From a checkpoint of a small mixture-of-experts model trained on Wikipedia: vocabulary 4819.
Below are experts of layer 2 (counted from 0) of a mixture-of-experts language model. Rows are named router (the router's row for the expert), down (a neuron's output weights, with its number) and show model dimensions 0-223. Each number is 500 + 25 x the weight over its row's rms, rounded and kept within 0 to 999. Numbers have three digits each.
After each expert's rows: "comes before" lists some tokens at least twice as common just after its tokens as in all text. This comes from a sample of Wikipedia text that the model never trained on. Tokens count by the router's weight.

# expert 3
router:528475490507475475551491546506491544574546494487482550493505520476540512440500502492460482478481507471465540497536461468505510504515479501514474509515495514472495504502469504465532470498514518503533472488492499483511520528481505512505511517532444531513494490496487514524531442495542533508533501537512491533464494520525460500532488494517510489492503524455540517513459545455527475514503505483496490477490522474518549530501492477546542481521498450498491460494484508528505491479504490481521498516494482471471472471510518437507527482505517537470476485512523538488523525509516489533537501535502485457492529476520490550460488544483536493483511498505503505506533543535486484499498
down0:525498493519548465489466510443499482508530481534500495490490482500515499528472519507475485486478481449514486506494490486539499471542512499505509441520473501517545472489503514501503511509543514478493480506467498508505494506521463500493453486551506510512528445512484494485507513540511517492467472534511494501470503534450501449496544473525481512484429499514562498535496487520522496488522446535485482493530540472496474461494464508497487476497495484509510509493465510481451525514511526480531497488552473490534500484543498508532485503484505482475513503517478535539539485466527494509486535512526492465497484469526475503521512459460517485526488468436480507455530451484543471514478
down1:476475525480541504483554511512510504466492480459538483491511485509513489518531500428543505493490505524465504470484450497488479473541548505511490463557510462472473529505463500474443529473480476510541482500456508496486533476482515481503504492473514493525520519484530476455502486520462486504500458539512503490463522516501514516446525567510496524517488493484517520519521501499506518497476513514516493490489506503448491483527516483462488533472460477457513510526489529482549482509488519505510454545506492491506478510492468512473541530520481502498468487470455535480513464483467520526483500501498487514486479539502490465492503480549460518491508538451494519498530504516461497469548
down2:502471461446443470468497508508499541500483480530495523496531506517540496495540513532539526509475520493465483508505521524483522464497491512521477541476539445538522526516455486502486524484451455510522486477530499491487531464511481469498513508525497547479516494493499448455553492478505486515492490506518457493492462506506522477503509508484449510470476507559487507452508516512497512483513480469509575524488435534528522468487462516508446472474479478523504513501469529545473497512490498481510487485513471512479501478483508522503528436509475544505516491478552509503505492511491502510497452485530487500505501522559464485482506497494498510529486496487527484500495479468509507489475
comes before: "|", " the", " to", " by", " in", "=="

# expert 12
router:526462499555479502464494509512483506540498516521496489532491530511467514553509496433490505486485511460509526530572504480488528507475494468469476471457475509557516489489507562530500502469523518473469524476491509501514510487497462484510527520510487524524528491544512500487457538503514524513491509512494479510482518486493504487520468467490523489464433493475467466464517518503500445505475506486524471461555504518496506494487492523503511534511525490511498474513486540466528498533532542518520500476523496545532521462507479508496456482512498529470502510481535511506486497537514511485483468492462500526480547524476493502461486467469466521488485508462483479451493456487476480498547
down0:517511486488556469478497556493498487478496489505543470473527501486532467515517548540493478494532504570501514541500523544521519531497503525500526492482546481517472524512528569467531531494507452481490484513535498532482471498516507486509499500530483505491494511472494475511482531489468501497472498507467514466520503489512477522510518499518534437496508471487494466514504501511504516517461498511456480527529515452485494465488496517501486465503483527595506514501499531486532512491517541511515455471521501464470507469509497487477481473477502494486513491498510504546508503453511509480483501535513502542484468520459519524464475481527557495490483491520435522473444494488496530498482
down1:524502441528497474534494514505515492498570507484506479464507433536517486475537475537440471506458541507523464496509516523509497486543477502506483475540457501522554484502507478473537500527469490464496477497513519471484515549514488471481468514475479479497537519459486528525548500534507494475491477504520493480463539531454457504514519511504525489519524509454514487468500494513502541530488519525485481496484461510490511488540485496487523475516477517506521560480465516510513466485493486484498475469536451469485500523521476475499502486513490491500477502508504455511518498487516519485484509499494476508490532466469489521444486505532478518520480502487510475472465505489494426461461
down2:494524517485545495512489501455546486483468475516514484499544473480534534507511497492537483502512507530511492519517494536506502497551505530463487439506474478480477531443502532564479518559581536494515520530461510491495466489489532503489523493536511506492506496472487506521523514463542493514496473484511504490496498519496485548507505492505473531455491480481506492530520498517496484500485518485467510510542508491505485512476550548513512490507499545494530460508496504486486524469503532515509508457494504483479524502483518502529526514490536519487518484539504546473509539572500518506594521527510541498503471510489462499511521468494474478487528512528480500534522493463470527510490
comes before: "1", "0", "2", "3", "4", "201"

# expert 18
router:561475505593558492532476591477520501498526519500487435518493488524497525466505488534505506507516511533485478552498472512483525528455476508486499481495484471485510531515510518475515494482474527486496507495507537535501520499509429520486522494475495499490496461514496496500497514478492502499490504533501482536540501488468542482511455493508500524470474491473476489467493502477497504512506492493504477473549542487475533515481493480457501477504530466509473478486539526514516491501552522516554467478482520544505555449528511505527500480501498531507502493480535474475481519523495531525513527491477507525476532506483505518477510500478526493478452488458458532508493486529499516499525
down0:503527513477515507521505525474504504489528502497498558481502508527513495519537541511456506481492483537512468522497506541538507482497483507506462493499534553492500524456474494496473520503535522473513462553525501461509470461487459508474470519455510479512536486484458470489453479494473523473474497547501502502521489481441518527495542492507508498531484493532500485472458483467500516519484458554521555498545473518485488441503523458510475506482489482503519519486515489500448509550465495476481512502496506468457467528461511467491504548519472492517487491471522487484509541470519488462526507524491526474542511490536480499478469506499528448524484495519484483475459497486486532492487
down1:497511508486474505468544493532494478532466499507506503476527459516497506530512511512497481567515442518506460482487528490512453478512493510482487466513494502482526502475482487492514493494485549533493465462480513541498507505556498506484502451505502511554523499479547534529484534493500502502491499500472519571497485491485555488484495466475477479501476503526490453485504508511502482502484529509501488545450485494499508484522468500501496511470493534508546494456532532503509500509531481528489492450476501469473539524499471477499511529492499567511527508498462450504465489440453494527480470499510518474543503466511508482523494464486515493521498487508546495473526505513561507435525
down2:501462494482534486592506503457524456484516495446465519503538497520494486459463507548524516503522481484493524492467508480483525505536452523512493489490497493459519455444542465487487468531511502527490503437506481455506495519506508497486514501518471506513490500533477527544504497484495477535476503503503497513510473481513551483483497546506474504516553513532493483502510544475514491521521492489514498548477518483458499497501487513460507480477536511503505530495500449462525492459484534474478487470513499497517496524483491484473517435481516509503492535499499524462526463519520457454529481488424501516509501537524505482518518541472505514494501513490456506509485518514524507466512
comes before: " |", "–", ".", "1", "0", "2"

# expert 24
router:545497477532505473461527543491491526522478522468471505535513528548512503477465484516488499485470506475509504485495471458534527545516476487513488444467494492501465520490532538511493525567498481492492472508481463468525532533528508564500529510494483524510517532462480510484453499503490506512454486505501480514510472512557532539515514480485533487533540488505504517491550498517442443531510497506486470488469483494491483522497522518519495513506477538497457489509515532556474449504484513511556520537488474470514519476525463460446470491493508478461500477486497474483489532502480501479520503491487495484512495469517482525477509491534490495466520483496506546532500502503532463500514
down1:481503430445485500513509510511522473519466515504477521489492489501516520502478463525535501532500506539477516473476506503494483503524536540532476478532521516480549517511523488520510496514522485477489486495498525472475497520513489545453483472528506502500500477471507495518515504467529460493466517477487498514506503487467513499516501530471473507483513496486479474508494512470477493547519463491442499582498511472482546506483488521519517502493484490499505520500514509492496511525510479513500514505541470408501516502529488437501505520470477479497488538458469481459495479500508520406480458537496519496517498509488455520521506477478493497508507515490436509479485512456522429518537
down2:475496534483445493481506493487494486485503497525475478495512509518482492522480493472555503534534514523506516539513505494495540490505503488504527498488521494504506514476487519457549520535511456496511505486543463503491528465487454498526497505534493510454535485467511494469493508482512502448516492481546461526487476510507472485445540495495529467530500506519534531512561466473487496498464511487566568522481499519537450455510502477523502476501534512526516492564514498547504488471484485517516506521453477491507441490501476477495530493478492532466497459527522542504491504473468515501488546509475472549503538495528504501496480453499525499508456464505505487511514474509505524501533
down3:514536507491492499467523522493494503506487516489511500481524455511471516489506469484519525520542507490541464430478522478468540511512526500513487494503512473488518489484522532538463518511543463505496476493511510492502501512462494521529469488491568473473499511502486494530481507522476472455489467475506505455498500475466484498500518521494451484538471546496495504554532537488456485473527535523514499509498494555457512517489466502540502509536494501527497516449506524546481520516508475486505500526477498478486447509493479425472481492531531496513487522490514519488506561508504499463541467444472484510497498518470502492504486487509527486439493472471509518539480501527524543542535
comes before: " ", " —", " S", " L", " N", " T"

# expert 1
router:532526478522536472490475533429543527527482477460485516535493537526516531481469500504473500493495503481489511508477498472474498495477489517506526459497519516493461491524491487518485471522500504461475476510517462491529522502475490489462493461500498483506519453491462452533508529510468549509529489520477513489497529481463465515537473522542471497549476471454494527502521482493549516532525448495492487446495517519477500553500498476484552449475512485505504511509482509480510475489487577456542492539502465515499495492508477506529527516525468474467488491479487525490495539495493520519483517552500479505476469459477505498507474528468519481483492529505546488467482519506478481517495
down0:444488518498510500521554498471505488496472450496535496495506510503532529490480503459495546532471506501483490526527497515518517476494510476510457467522494497478508505534520488490484491530468490515501519485529472499513511475506473469538471504501491426506527516472522531490491503515476515526525513496479520488477514556524505516490520556490495479526498496542454435535494504498484502485469520490500493517538503533496494534488505449490515546486500494501447527522511524496477488485505481579486448497500498484524477529501510498485562502493505496482524492520507510480477481515538520512482502533473447520553458512433530492468490510532454468473500537523489539467491515500514486547529
down1:481490478475531512493492491448475493472557468550506571491521485509564495441461510511470479515454477475475471509493498473488506519459498521480478467510489454497504549511533505517513501487496472508495452521530497476529485485519458528521478539513541520489489476560471466494504497556483488505502493470493499501516499493495492503503518485538476506486494536487508531487492470487490486513511459514453502516499467472520497482480506501478486469471518492502512534482498436511494515467471496484524530543441498466515528532539496538510533531490507494495520549463556486496494508514512506497530483498513521465474505440492536493527480522513515500526499508499489506510487549542508494460496
down2:499503466488533479496509490465556462505510580506491548512531489471478512510551507537522471483504484500469478477486535466500506487470484488515508475497491506506479466486490483489476544495456504483503488462493490505528507497495530490501500471461480526526512500504490479522484447487530516514493476526518516472507498516496524494448449487514549448527494487491466507480477521493513456496497530544484520488479462529487527521497491506525528472578484498513528516515461533439478517525453503503534496525466506505479570463505497501527485503514501482545484500508510473508476501524483524528546480513481490493434504495490539536512514530495501509515481506489453484523542514519518539503526
comes before: ",", " of", " in", " and", "ed", "ing"

# expert 9
router:571489473569521510481528553513560516540462483486505492538498495509462529499503497512469506474507502479504507507512452476524522507522447468473523439480472520459490510491520532523485517507488519484479490512443566500485510522498471501510496502477506504502516465493527501489498476495496524502499488515510471515506468472526509479500472466519570511471495479503509475526493515527498455499506479495490475484553528474464551514508502488496486493483509520478496474541515540510487443504523504493546504525515503500514549460511496458510493492533514522500464459519498497500465550521552507484505550501513523492519480528520517525461472522507517499483532511497474533537499519501548471503488
down0:484472490502513557522484495518464521477467501520484488498430481511505484504482498502531522516533514465501466518513527521478462497518455480503487497494496529468470452504567479483493490514447468495461481513483500475484488432531551536519523495521470454505473552527508499487490487477545484514527505486531536518503529469458488486499479512469494514478495533493522515510509486485504516584502459499465503494453458546500534525487500501506466515527484469507470502509490498506521510475473493491502481485525504480478505522483565491490511488477518479500509504530508480478476514478449525508496525528472474445527522545507488515518503469491511476501512528495473517521499502511562454475506
down1:516469485473481550488499529499497513507463477527518480473496466462536524498496492487506479529549485483503525495509475536518454545502525531508506507441483479547489547513509506460513513512522471488493459474481499469532495489481530502501511490470483546454478523480501469541511508536496502449507503497515501509502488431523507460535513529470512513496493506583496504506544502457465528491475472472492515480453482456488490477474469508494497514486522495477531499484534503525497491508479514517514511517546485442490488486482453471474506470483499507548547541503492575514451505505505495490479525472466493514494488539524500500491498493500513474484518508461490527500522530514481455496497
down2:550504534509483492457442475560507486525529539466518525484477478491456521515503519499500491532523459511553528514534491549489517500454548512488487513516502499558532508529503557539518471511477507509485493524533495537512465474527502511502500529496486467489479480516527480520468490468485524496527520505450520505481496506468515471495492496530549506504531502496528499496500443507485497469508511526479490489499501513494446515530490490476521510469491525519497501499458519512510486527516581516504471530503460481490548487527497514487508491533495460508519515529489504530493511530478457573531481477557496490498523481500489455482491540501535506481487470486526519538517509499505520495498
comes before: " ", " |", "0", "1", ".", "–"

# expert 6
router:530473480567510489541488529531544520505538480465527488530479502537465506505440489520494516518505501496537514539525500496474550532532486502481480487476519520522430464444511494498508456504455590481489475468493520495554556458513479526458490488500508490555489506458473508502507512453482469512473453461514460512514501487542476485526473484498529501521489458486485539522514504480549487491517458500505478505509493510451503529495498486506506472475495496485500497511524491494509484466494488469502516504503501484503522492482520482515515470514510531485488477507488490497501513489500462477500472496508477520530484506490495527444477483472489484454488524519494491519555485493527512482525
down1:513486501505477511529497532480487530503492492499555507525544536531537434517553514574525501482502526532482518541473488490481504500517525521517459488511478527506500487496470489495460501526498514521505481561474458483495458513458455509529469500520470487523469479479477481504525512444510481517513519542512460504498509454533561484482502495493524513466497524493488486464459508500479499527501497510539491495441481500488485509538488496512502539494514513507515508521538492528501483531462475558480518463557502481483464515514514500494480482440489515471474520494504459487528516468548504485470508510462439519530499506495463515479490514503491509508471493475527469503499496527521497488499
down2:479491496507465470480547499507507486510469493549502526553491486522505487490500469513524477533528550528484503492441516487466476520515522455552495542484472509499504483520521505514465521462519494494508471498490501515498519488452505500551542489501503519487453496475531495507537520499509492496526565462517471486503481486527524484482513501498473485528515504501505481440491496486539494499461534505479506496528525552493506534479479510493445567493492510492464558477515488474490490554419553514486510488514523489475489483501497470497466512492496458519537509464498522495501516478533507474531491507495474486494491468531538505520456499529504479496517479468541496515493493501544460530498
down3:479447513529491532486478502536469544475516494482489512487436469497517556492454453506496458511514502520497495463487499520487517467501471474523501473484499531473541425492508522469527488457497518528490434524496509486527529538482503523448525522501523472538504505507526535526528472537490492490505472463510516523498481502511481480534520509520464499471498516450551482469510490479456509495540497515455458502476471503487452499536491465500502513491482478458485496506493517569556539548512521530513470500505500506505480535522469503532478522481492487551474480517495502493517484482480521529489470507473476499492510501470507511477514482524458496495508472521533512502494505506483497502505
comes before: " ", "|", "-", " and", " he", " which"

# expert 0
router:516509499507528474488522549462516486532466518459445502567506497543515503501469499512501501510540456458471498505503449503478498513450531451500480482482514515525502457454500543515539499531469475517479492498511498487569486497488503523486523451517525519454456475475497497486481509479491516503503509490543466481500478498473518518535486490511494485507500504500495534489519518470504474518493496505527485486505482512484466478501484505492518472471528498492499479486480551511476505508528524452528517489540510467486497447503463483531491506526532532483487477528537474532487534501482490564494533516473511505471496464555521537500454543518492450463524532514485509493492462511492531470504
down0:511519518508495480540516503456506456473490510507534526479531528459512505524476500464496494484513492527547491491465515468524473529505522510513508516541538471496528497458530500505498467497475500511498511467502499526484523505511493493513522504472484522478495560555510489520528500438474498533491488499507482504487460488504503482505492512473500517564493515535495526474478509486485498515504521460516540497461506476476511520506494530587496513517524460493479522471485493529479554486506477489501502502527536486539461460435543483497530496479508510477456500484535494550511482508484463480507465505513524521519498563542535489512528518487463514511523524473485503488516459475520561516542
down1:519481508492478520505491506509522497502504478484480529468474497503511521470481509505511495498460493531505468478450509492509519536514537546462528504482519454485483521541493474475500490469505539510501500520509489478488481464518510518494509527534500462531471508528476500525488540537516527519477495512456514507484557500520441484510516544506498436532511466488480472487575449540467491519518476455457511474488460476514493472488491496550562524506481474518505487472500514444507498500497449514472496490483518496519524539499506510484517532534526471496481487495489512506462467494592494493455528512490514493471539507474499495523516483477494506533509509491501475479514533491555502499479
down2:492500455467481495535550506475467517513490488500468553528524495476513532488513505454468540508478513507473485554479504476525462510509520511509504499494476490502543482498502490515486485504536489472512523470509496518438477457517499465515478511511480507485520495466510488500476491499497495506479482477456487542497460529518532475502503501501499484495467535523510509501491500497515526498513511534507552541542483545515520478468483469465503508529476461537522491488504464480502505486495520499480523511462508503482485458511509461501535519474533543506585527481504537468537480483465493475559448585494539511486510529490528528479505482533495506516508525491549494528487487533511520462500
comes before: " of", ",", " in", ":", " and", "s"

# expert 30
router:541472484585486475499535551493518488555520496487516491539504514510518504467528494483514470534508510499491509545499496425478507507530482464527482485487480516507470479463544447486474521519511551478502500506488476529490514458490481538496472508493487504465505497454494564542511507469534486495485492482502477519461548543540505479507504491481542521522500496495507516480489500473498485527502493504469505485550500478490525457516486507508475430495506481483548499514521515462538489502465474527493479482524512489459493475475512487487520525558481503482502516524496463512484531532499500478476509489522489480495502483503523521460486510487520507478472494550475530481538465474513491456526
down1:491496507458450538506520510507490535489519479493475526480459518511493511476532516519501490470508473554466503494478519465505516487472461490519456544470476491494503430487525470533513524495486523514517481484569536520478524547514510504525511480540510461477541517453460470472515508476475488472488492521525507494482455558485472484516483520482493497492541482540517516518502543450501544534520482511508545528483492492526541539504510468493498470528451489524512501471485483493502496494519474518523497506481486467481482537527483483507520556499505531549492451506516476461527462512526504491491505487487492483520470528465488532491492496476495480493536529459491523493497493514508526463466
down2:509487485506549488496489501529500486474503496478496524493469498509506510529480503519518503501451504471532513431508477489512461582490412472456511515518524533480452507484478495518526532511500512550484460490495541467479516530458528521482531476523547496489528464520471464505538544509502523491472488533517494525524496475478491483508479494532495481471535475513509519467492491460498532532499511492508493501549489493510516504511557480536501512513531479520493483535474508511534486481514497534507497494520514507520513512530516483518479514434493457499488489465482492477520480483494514541486528497499526496502508538499491555498454529508468529515525520497471456464491542471529514514462
down3:512529425518515495518532516500509482505528531513490491463490525520558511457518452553489497511511477519539502489492482464513497511482496491498534507513528513480506465493484492498533491537468481515480494502506525525504494521531500501493465496525482475516516491479471499497481451490553503493490467492493476461515533543479492490475469509510460457487454506502509492500556507495561475535478440476508470491512505482460521512450484516476491508491511490516491501509527495483447464501501517507514503520486499464503514494531502514517457509467510510492493525480476444489541464499509489499451494512477566552481529484498514446491518472501465515509511546517493516469523538449450474523463
comes before: " ", " The", " He", " \"", " In", " he"

# expert 22
router:525522482535518500499467472475512528537510496505468544491515516513517468496481502499484499473533524472518521503495446484486520540529502459529499494450524496533471502498481513455491484536500508505488488523527519517476475501500500527493533490479486524451462506518510545514506457475521468500483537509481470533468468522508498461560481494522515521524505500487497516508493485533480468483492513555532457493511518520501502511514484501489530535468490461530560515503513552505491484526512527501543487526476525460455491505489474444533495519511498484499510485551550505497524483494524535487468496505499513499497488432465524458515506522480502481488496534489537499484561530505524487459568
down0:517476515522546530495522463539512470511512435509507519492511562469468461448541469500520509526444485513507500496496496508536495534492526455476500462505468494498502528531502464548503510507443518556494477514493468469514499502514530507505485503480508509495479476506531487521520487509508503545535552502517471480507525502479502512489469454482534496502530510475465489478441487478500549515505524480488517516497471477501502518536516532481502485511520483469501519491475524500543490462524492513509457527511507511515468534543502499566504507487491507520525536457517491493469487491513494518519516520493453545513511526511493545499525534534505528520507558474549462501494533485491514467498
down1:512522524540499534515464478470519507490505495476517516480511533484484518473464557473483519520487481482472545530485507537491486497484490482476538478506530510474553546501486501484524539504490497501498520499501477503455492478534470494480477531453520497495531478528487477542467496552454537509499486553448486500486542499525520539534519543516509478512502465444506518511557488485527521525520475467497498513504500487496476504508494484503526515484511484518464514449475504472488479524530478503532501511461494489496546498509507540526438449487481478535502522453511505472512468472483495469481478486527497522472545491469503450530486500503502500501509494513530480533456459548508484523521
down2:489535508476524517520507505568500488478513505495487480497492516543504473492500490525502490532469464494539498477523524511467526460469491468505495472507451536480545493514503516537426484501515505497472526498515526461537556521535539489505518504506471466488518497452471477444499508483524533506472558495460509483496534525484490540531563480474524547475477477488538509475507481521495463482479515518533502524485490487446474478515517482496522509495504522512535531508534526481495508520505455548486486509465496487529513478494532503500462493516498473523490537507490524505507517517524508492492487531518499456491479521460465481475504441548515492472480497454478492480495513475497454499510
comes before: " the", " a", " his", " to", " by", " its"

# expert 27
router:524519500556497516482536551478481505517528523480513512541487505543470522487476505501496533489478502492521520508509467518486515547482469495515530481480515475497501515466524528497530500523494527479474494563440501517503508495510522530506495497434476472489525514482485483455440426495490491517472494500478481499478465525484523482491507466465529520553466490496466520499493468504465495515541496522490447503462537486490504523494519493478521519506512457514509529517496506524488497506470522501572485513472513450488508468481496481512431496495509494517490485506492464504473540466518482470510541501510498490497513539529549496500464462521536526488474491479530528517471445473492489501519
down0:506517499512454517506527511503443509528479523523517514476480493550506496502503506462469454502516527522512490485461553504489483492522503452527475502514518505497510533489518459544508530530522478502475517516482484554533511481512525505500483524526511475462493495459478489525522492473501484485486490490554499474486492462555498529488504513493472574506484516514470486500521491535460466545506506482523516481494497519480519525512473525500472513539539525507564512482497508542462517542488493496500516564468474480504483491463511453457516468476515504536516497519505482493492553535524514439520509471492499478489501507502516523523508473494501480505533484489479556545470496501522512494563
down1:509490452493483518510529504512510504462462473541531468469496473435538475502476513518516511501500525515500512535496516498444547490514514504515494494513473543529500476507473517511500511488486537503461521487517536529507477524506478500504493437513494510512550513491500500534492467519517482558478513522492521511494496503482470465506520501485496500493500521574515476495500484500470457492516572463580477534463538517496487507464531508498535518527513511519527499512522547482493532535484484459508512497517525483552515521473474514474542498484542515525447470499530487540517486490505520508497422511490501545510488515466456466507528501478468512489498481519488503494504495521500501512507
down2:526503518482506445474510494534555496475525515526503512519485520486520522521482512496529442462464478537467499502519527512478450510471498500525574517486511479466461513481487482474506474488496494543499489485429526495497528495561519503548505482504465442472475509483481519522476522480482497507487499495517450553534512503539535488533462496546536530496520517525485498436456512522497504477501528549504510475517518482535514544528489492528530474498517505499445484475516470472516484500510490516508449470502492545491520444493482499487484493527509479512483529488493473485494490469514523490521481508481489478530485491574503486507482503483475519488498507510490514483533491512488512503491
comes before: " ", " the", " \"", " S", " N", " T"

# expert 2
router:512488483499506475511510586453498509506472485472517493512482528535479513492456504515498499501499485496464486509533494490495519537469525509502529490485508484480513520444500491499504495566511514494489496503499492499520496462468515497519489474497486514495445483477488457497418514494485533535544480515512544476534479527502513534542491487538491476476466462488496569503495501448493467513537470505499471480525539511512505504488506507497537450524491494497458472516520518496519525493515515509492504478544441511504546534471470516522511487499539511458529505524534489481531558509511498549490472533528497503455488468502527531465481516450501502511460536479520483512508471517498504500491
down0:520505512514511478494481496539498491490505492530463527541504550520516495503483478531504472517450487524504529520524513546480434529515501561523523481541489476504462539506517497512531507485482474513481494529522504460544471481490496464493482518438465507473494464520511498521524491512530516482506475539478488453517504495472509481515482473509549521474551496454450499443501450540529513435486491508472493461481485481523469492461486500485531527484520479444527535494494478477492526530517519469485502492510503483453486475564532480497538508508521512535557482490499509494500474493506524489502497502528479488543494474531520528466477493482494501487488482490516494508543510497494491501497
down1:496529499518500514500499499468488519513467525508484505527485505476501490512486472500501501500503517482488515480492546482491507570500493542541481575540513490527489509469448485517506529510488468515494463475469502502541489518501541564511487513531496508480485541482476527467504467499510450518534512478527505483508490528513482529516484532466489487530498599506488517479453500458528492481510528462524518502506498511502502502537448451523497512518502492495481471468505520480536553468472494557471500468531504522529544510460514499499564547479526523497522530527547519475513503497487498466554500514494496505488503502500533478486486478514489456489499497497510494511474541492511494506476
down2:524504489491476481497483475500471507511455512483486526502455522498511546534535482466467519490507507544482537508503506474552492517490538464467518498493461497556498492488499534479490466508487519500519451500447488523490507566493513512487480484506529507485491463500491486452499504481505510497530410485519479534478529484498494440507502497524530500505481510464451534526474475425505531510494495523460517488496507484522500489507480489504508541506435510502522498479513494502456467496523547469530493504454504469531484485494463514437504506497491512471523484502459509500511537475485493520485482544481543521476531494517456532528513488501491485482530501482518511496517526479463497473525
comes before: " of", ",", " and", " in", ".", "\n"

# expert 4
router:506448448524507473475496500528541495515541514474492492523489544452512513493481501483516521521481491485477496545491525474510548509501485502471496512481501479513494474478484542532507493439505544526496480468511524483517539514474531546499505521482494465518514523467534493477495473463501477505538489498493471471465453458482518501539481513510510470543509475490498508501498501523493483476504525513504526473522445467435526527508472510516509516475487479527493507478545483541532474535483501500541515481510504478490505497518485534493492470486507547507506468488536491498515544507482476492541450527545503496534467515545465480429492518432498501475474507523479471509501532516515476511524
down0:499529471472515537518542525497530507516519506488519505505511516492486523482499456489470451521467474449483505491479493516493453501537496519473523475516527494526472481507519514535476531480484515511440498484502485576499519579495520497486470490464494488524461535520512496537483521544473546549492530494456498491468533495495478480483488460492539489535493503465508486507492513510502521502515488451525506513463516484500520531493506501514485504488483458492461494511495515475506476503508466488498525527521504477478513531496526515523514482479469502499500500456477480502490490498551556453469432476509532536530487509515533529544471471563510518492547514496518514502526473498507513541489
down1:517467502545551490487511485494504487505462494514516473544461510502507466533497471525485493538510502518521519472495475517507496483516544416497567544486444494471471539543571541548516534512476492455498500525474526490508529473480489523527532493522501535497475495497507518513484478536498506479507502489482491504517485517500544506471507494513512491481490473505493461482530510458474501490496545496463498487508474514518503493464490520494520445495493564496531526449527527541492475476553514487500499485536466549488528519514471465487473515502518481501499492524482490524498508477520486495496541487465498474487515532489500515527533481505513457505501504510496512498498485510497413504484
down2:516517503491436493519494524490461560528476499496526510492510541485499465503483506499526509524492516535492512493510459491482488507536487499522492507459482455490488449481486498500504474475475536523503460453541480510485503491507553466489545500506524517487516523514527461548537509500509491530521510506455521508449476508487478485530532450488470521582519494500533554518529496515534473535520483495504539516470511464474558497531529522532488535501533472486516509501482503527501517512487468485510475516478507462524509483512512519461505488537459492522484516480558484509495481503492534523486466477507488536459486541507541515505524482526489527535518508503478458492502465513537524509503
comes before: "-", "|", "==", "===", "The", "In"

# expert 8
router:555461519616530484505458566498494517517520488504466449514470490531472518501523475519455517506499523515503500518516489502494534532482500495492503466495479490501480519498556530487492520483498530469515516490487516515515542490511464511490492522533488499471492454485506520467484508478497525501500486525495485536529524489533535468511472480536507502497480476474506502497519525496515457525525505473507490475526525502515521551462492499489521489476518496487475475522534521500510456505516562549549477511501498540510541423503459493525493469510523497521481500495504475492506508532504527541524507477472539491489511543489529513480498519491477493489469474457485534535485472511494463479507
down0:519514499477508535504502487527497537535515520493539502501531457525509504532507484497477480482546499475515512503530459508556498465494489499486459510510491558486518432494505499533492501495509493442491508487511528510496535537485476499480471487553481497489499485504510506448490503482562528482453513503493491542499488477527542488504531533479482505532535498486496481487482493497523457496499492497496446482503549489520481496484502488492458506511516530483547491506505506501538508523523529491575513463507447458535530505502488497524522491486504539503504507492511432570533471491478505497452489463518477513517508504483484532476521515493476453517469499529452528534486502464523502482474
down1:499520490493494475497485536480498474551533523510504475508529461531483529487512499462477511502562487521482517492509499466480494473493525460467471475521528534498482479534508526479504549491514493506470491496507496499477504541546478506491488513504461487488475468439535524519478504518488502451443481483497487548478479502550498506547497488529503514478476534494508482517499494475493554507515470513470492466502520555478471533471510482481499508521516480477508520566528522525500502515489488484486530508483473499475498486456501447483552471515493457502531478520483475466548487504508522504532568474436500466475518539492514473510507478491519502460477494477500509540490498481535482500539
down2:494541532483505476463489484514493507503446530521524482502523499505535547482497477516542485471524500483526512518517499456531486482506496487459479498516489541487498483476482499468518545502499507508504530485511511494481467486531504558487539525471488476462484505507458469493459517515520532530467513502475505529537498492519587531475508513451525493510524500502554490487476532512494498500503531504500497516566519504463557512447487507476455483507520501478512517472483484522546500481500507483515523505526468517516512490466536506431501503497511487478503519528501484489526493515465495474487502538439483522558524483489466475468509507532494512472541498507473490489474487543524533517548
comes before: " |", "0", "1", "–", ".", "2"